Below are experts of layer 4 (counted from 0) of a mixture-of-experts language model. Rows are named router (the router's row for the expert) and show model dimensions 0-127. Each number is 128 + 32 x the weight over its row's rms, rounded and kept within 0 to 255.
Before each expert's rows: "comes after" lists some tokens at least twice as common just before its tokens as in all text. This comes from a sample of Wikipedia text that the model never trained on. Tokens count by the router's weight.

# expert 22
comes after: " |", " ", "–", " 0", " 1", "1"
router [ 99 145 141 176 106 144  98 116 138 102  91  28 119  88  92 101 149 132 128 171 110 129 159 115 127 133 106 127 115 124  72 129 150 106 148 149 125 107 143 108 117 142 127 111 112 104 179  71  92 153 127 170 148 109 155 122 144 210 115 143 125 177 116 137  99 127 126 212 125 128 119 155 129 181 122 124 114 158 121 127 108 110 152 139 162 132 100 129 140 114  91 106  67 123 124 135 111 144 105 164 108 157 136 140 134 139 130  88 162 154 121  31 135 138 113 154 173 155 128 120 132  89 114 137 143 154 122 152]

# expert 37
comes after: "\n", " |", ".", ")", "==", " =="
router [137 147 106 138 121 115 121 121 120 121 185 141 116  96 113 150  60 118 114 160 175 151 139 148 133 185 154 143 143 119 160  91 141 118 117  72 147 136 148 160 136 121 147 127 141 172  80 221 147 127 153 124  82 139 121 107  97 158 175 130 141 104 114 104 118 144 116 130 126 153 145 100 136 131 107  97 118 109 131 145 124 129 155 119 152 167 133 111 120 134 179 166 195 129 137 118 145  94 210  84 134 122 142 143 111 112 150 172 166 142 202 119 118 121 153 154 150 115 118 118 123  96 160 114 137 102  99 144]

# expert 14
comes after: " to", " he", " was", " and", " it", " which"
router [194 138 103 132  94 115 158 147 122 108 170 149 123 193 168 218 136 173 172  71 164 128  93  85 133 169 147  90 122 119 154  83 122 128 124 145 161  80 152 160 123 132 130 115 158  87 179 168 129 144 155 182  87 142 117  86 193 111 114 181 140  61 122 113 192 126  97 124 107 136 128 120 161 156 108 115 122 125 164  79 166 125 135 160 157 142 122 110 136 158 131 128  51 101 136 162 131 210  93 144 113  85 110 128 117 142 131  83  62 122 105 126 141  86 131 142 195  97 146 106 139 172 161  98 173 112 157 168]

# expert 8
comes after: "-", ":", " (", "|", ";", " /"
router [180 127 137 138  91 131 209 118 125 130 122 142 123 109 107 134 131  87 164 171 109 106 122 170 132   0 152  97 115 139  87 110 156 122 102 114  97 116 121 133  84 149 135  94 134  94 137 124 126 131 150 161 132 152 106  87 144 117 137  95 170 108 124 153 114 132 115  94 128 148 111 151 115  99 133 108 127  95 109 193 140 112 124  85 158 118  97 105 150 149 137 169 110 106 143 131 119 108 137 112 113 139 116 133 103 105 140 137 120 124 186 194 122 133 103  96 195 105  98 110 111 135 165 120 173 132 119 119]

# expert 21
comes after: " of", " in", " for", " to", " as", " with"
router [128 132 142 128 134 142  87 123 134 130 175 131 108 113  94 101 147 149 119  94 103 123 101  99  88 125 123 156 111 157 195 106 160 122 137 123 179  73 134 151 104 123 151 145 145 187 119 142 165 131 159  72 166 158 123 111 101  74 136 105 126  68 116 153 132 152 110 110 101 125 137 136 172 150 129 159 107 111 158  71 147 138 132 129 105 143 102 143 137 122  69 160 177 131 141 153 129 125  97 145 123 152 148 138 113 125 138 120  57  95 128  56 146 139 143 161 171 108 113 101 139 204 107 144 161 111 179 147]

# expert 25
comes after: "\n", " |", " ", " 0", ")", " MPC"
router [105  98 108 149  99 164 101  65 147 117  96 108 137 182  88  29 109 160  48 152 208  99 128  99 148 159 119 141  90 143 104 151 143 115 121 110 135 121 145 102 125 153 239 153 125 203 151 123 146 130 178 163 116  80 136 113 213 170 117 130 132 201 109 138 145 139 155 155  97 104 131 147 111 120 150 144 173 150 184 151 113  91 170 159 213  99 156 128 139 149 134 122 228 124 110 116 122 148 112 150 136 121  97 132  97 121 134 122 143 134 184 116 172 112 159 138  67 132 139 137 107 119  92 160 169 150  56 135]

# expert 39
comes after: " |", "–", "|", ";", " (", ":"
router [127 182 113 139 100  75 159 101 126 119  36 160 130 164  81  63 104  85  80  79  84 115 106 127 151  74 140 139 130 121  81 141 137  91 136 126  59  93 142 138 100 146 151  90 164 130 110   4 130 148 129 176 158 162 111 104  88 126 126 108 172 140 119 133  82 147 124 148 113 104 146 130 159 153 142 124 119 117 115 113 120  79 112 144 147 126 109 143 152 172 136 148  74 103 155 125 102 150  98 126  73 175 144 143  97 103 132  87 105 139 144 144 129 120 106 120 137 132  92 133 130 102 130 101 132 161 109 156]

# expert 13
comes after: " (", ",", " in", "–", "|", "In"
router [166 163 108 160 110  85 148 134 129 122 119 119 141 142 136  86 123 135  71  93 220  99 110  95 159 140 158 146 107 143 219 107 132 145  83 213  97  75 118 146  77 149 169 126 123 164 199 145 116 148 134 142 158 122 118 124  93  87 135 134 161 178 109 117 142 141 132 128 123 182 117 128 107 128 134 106 116 115 105 192 115  92 120 129 164 129 111 101 175 125 142  96  34 114 130 135 160 145  93 159 108 123 143 148 117 102 118 162 130 147 106  44 105 137  97 100 197 107 144 119 135 214 101 140 101 126  87 153]

# expert 15
comes after: " |", ".", " MPC", "–", "|", " ·"
router [ 96 162  84 128 130 105  46 143 130 139  91  93 109 159 146  63 133 121  56 108 190 105 113 107 147  95 154 110 105 101 159 117 132 134 138 131  95 101 109 115 138 124 173 135 120 185 127 107 166 136 111 134 149 105 125 111 154 189 120 129 137 169 127 132 166 162 164 111 117 113 152 142 134 103 141 130 119 144 160 174 134  73 168 178 166  85 115 137 128 134 135 121 117  95 117 142 136 195 139 142 129 126 105 127 114 122 104 156 135 119 146 106 112 147 102 134  61 115 182 133 124 109 150  95 103 118  81 102]

# expert 19
comes after: "\n", ".", ")", "==", " =", " =="
router [157 134 119 138 114 141 136 105 149 116 154 127 128  85  99 184  96 130 101 174 166 121 163 198 129 189 146 137 133 140 103  83 142  81 130  75 145 121 123 173 125 101 144 134 116 174  86 205 145 131 151 121 120 128 122 119  91 143 170 114 126 147 106 134  81 132 127 105 114 113 147 129 113 109 109 122 104 126 136 149 129 129 158 143 128 154 119 117 137 115 163 163 168 104 127 110 113 104 197  61 127 145 143 139 131 114 159 162 154 138 166 109 100 108 138 154 117 120 148 114 121  88 135 109 128 103 108 132]

# expert 34
comes after: " was", " he", " to", " and", " were", " is"
router [154 131 100 142 106 167 159 120 116 127 157 166 105 165 182 224 152 129 119  78 156 145 110  76 142 160 126  54  92 119 186 103 144 137 118 110 164 103 161 143 132 148 132  95 142 144 100 104 118 136 152 169 122 137 129 101 168  77 111 205 131  97  74 143 169 131 114 176 109 157 144 114 167 161 121 138 126 117 191 118 139 116 153 191 175 168  89 122 173 151  70 150  72  86 139 152 142 189  99 146 131 104  88 142  94 126 152  86  97 104  95  69 124 106 131 163 105  94 150 102 161 166 183  51 155 115 155 164]

# expert 18
comes after: "\n", " ", ")", " 0", " 1", "%"
router [166 140 124 136 125 158  66 105 134 107 141 112 135 151  74  63 155 143 110 126 192 126 117 114 131  84 147  92 119 123  73 195 130 126 136 124 138 153 130 101 143  79 203 110 141  14 135 197 162 139 143 150 124 148 142 126 233  99 114 130 115 203 134 127 182 138 143 175 119  65 135 160  86 110 148 140 141 138 121 106 154 116 132 166 133 101 116 153 131 109 128 114 154 104 143 150 113 160 108 136 116 141 109 128 117 122 125 103 135 125 137 218 135 142 109 137 179 154 149 126 131 255 124  95 133 114 146 165]

# expert 5
comes after: "\n", " co", " al", " non", " 3", " 1"
router [ 94 141 135 147 140 139  78  92 131 130  39 134 132  97   0 171 135 139 118 139 162 118 127 107  95 125 150 132 145 153 124 149 141 122 191 222 158  89 109  84 163 130 141 109 124 120 130  61 145 138 125 104 108 214 117 120 113 109 120 107 152 164 125 156 105 151 128 135 120 141 126 122 109 147 108 125 122 125 143  81 149 115 149 125  97 152 111 141 110 157 172 139  77  93 127 125 116 249  94 157 142 153 113 132 114  79 138 132  91 151 110  96 132 138 132 113  19 118 133 126 149  87 136 134 130 139 142 123]

# expert 30
comes after: " the", " a", " his", "'s", " The", " their"
router [187 156 121 124  93 131  81 101 150 101 123 130 109 225 149 138 158 150 190 100 140  95 114  91 143  74 127  88  77 148 151 107 121 123  96 140 159  92 142 171  99 155 155 130 144 166 147 136 121 146 172 156  78  96 117 110 179 173 116 173 170 136  72 117 178 139 155 139 131 159 104 123 145 148 120 128 116 157 163  94 153 105 133 153 198 137 135 136 134 153 117 134 111  89 140 125 139 155 143 162 148  76  68 111 130 108 106 107 133 173 103  94 172 139 131 141 194 107 137 139 128 132 106 160 148 154 105 175]

# expert 10
comes after: " the", " of", " a", " his", " in", "'s"
router [130 138 102 114 139  85 125 166 120 144 148 139  98 103 147 213 106 130 150  86 190 101 108 105 150 190 144 128  81 126 139 136  89 133 118 153 144 117 124 121 171 125  58 170 136 105 173 204 162 148 111 118 123 124 119 146 180 119  47 164 112  90 100 103 194 119 127  92 140 147 121 106 160 140 140 132 136 118 163 101 144  99  76 100 129 131  91 131 111 147  97 134  88 136 137 139 155 140  93 135 134 105 122 119 106 133 100  68 123 137 127 184 123 149 124 190 129 115 120 139 153 160  84 127 147 112 126 178]

# expert 0
comes after: "\n", " It", " he", " is", " it", " He"
router [ 91 120 109 135 127 112 186 117 152 132 192 142 107 132 168 121 162 161  53 181 151 134  91 171 101 148 143 176 143 133  88  73 145 151 165 171 184  98 111 155  97  88  65 112 127 123 146 232 115 144 171  79 128 110 124  97 104  95 118 132 131 101 107 145 136 124 113  14 105 111 134 109 147 117 119 190 100  92 117 101 149  99 119 129 172 123 110 148 155 146  42 149  47  97 148 107 120  94 119 148 121 187 114 137 108 127 131  81  57 100  64 137 113 120 125 134 189 103 175 124 141 185  86 138 147 102 139 104]

# expert 32
comes after: " the", " a", " and", " to", " was", " as"
router [163 152 121 116 114 105 168 119 143 112 151 133 120 126  88 157 141 147 165 121 124 116  88 102 129 167 114 113 129 160 107 125 145 108 141 121 148 100 142 160  95 216 129 107 160 186 217 191 122 138 168 195 156  97 123 100 247 136  81 171 168 111 134  91 149  95 133 148 128 127 107 137 168 114 163 176 135 142 158 115 121  99 118 139 155 101 129 128 141 160  85 160 162 132 118 131  96 148  77 174 144 131 122 127 144 127 107  94 130 112 140 131 172 111 141 135 197  90 122 152 104 167 123 138 194 147 123 149]

# expert 12
comes after: " |", ".", "–", "|", " (", ":"
router [134 152 118 151 113  85  58 120 105 131 109 134 101 255  90 170 139 131  30  87 193  96 116 103  92  68 138  59 140 129 158  86 144 140  94 106 109 196 156 112 132 135 174 132 155 181 134  79 164 147 111 162 118 115 117 107 121 193 109 134 138 205 123 129 139 143 120  85 123 159 158 180 119 145 133 119 105 108  79 197 146 105 169 166  95 143 104 105 131 140 153 110  63 109 139 140 141  60 101 133 114 150 143 131 118 138 156 147 136 155  97  61 102 126  99  59  87 134 160 112 151 141 174 117 142 104 119 144]

# expert 7
comes after: " the", " a", " was", " to", " and", " is"
router [169 136 105 118 101 131 208 109 152 120 158 136 101 133 156 168 143 159 122 136 112  79 100  72 160 115 124  68 103 139 128  91 136 134 121 109 136 128 143 109  75 148 130 109 126  82 147 138 151 162 146 201 156 146 112 103 164 165 142 182 133  81 104 118 151 134 115 169 116 159 143 173 140 141 128 123 140 169 166  98 125 111 153 147 121 152 107  97 167 152 132 136 123  93 150 140 108 136  51 141 123 143  95 139 112 132 133  71 132 145 110 139 129 132 106 152 121 126 146 108 149 141 106 104 188 104 127 171]

# expert 27
comes after: " ", " 0", ")", " 1", " —", "%"
router [175 145 114 149 124 145  96 115 114 119 126 128 142  91  46  77 163 156 176 146  78 138 115 115 115  81 126  97 111 102  71 143 148 163 101 127 106 216 142 129 146  97 173  98 139   7 101 165 134 149 120 139 133 156 127 115 148 125 128  96 144 134 134 139 177 152 115 185  99  83 135 114 123 145 127 135 146 115  78 108 157 138 130 169 124 130 102 131  93 143 126 125 190 112 141 160 138 122 144 117 105 120 120 135 116 124 132  88  97 112 152 179 130 164 101 141 164 139 117 131 133 174 152 100 156 121 175 140]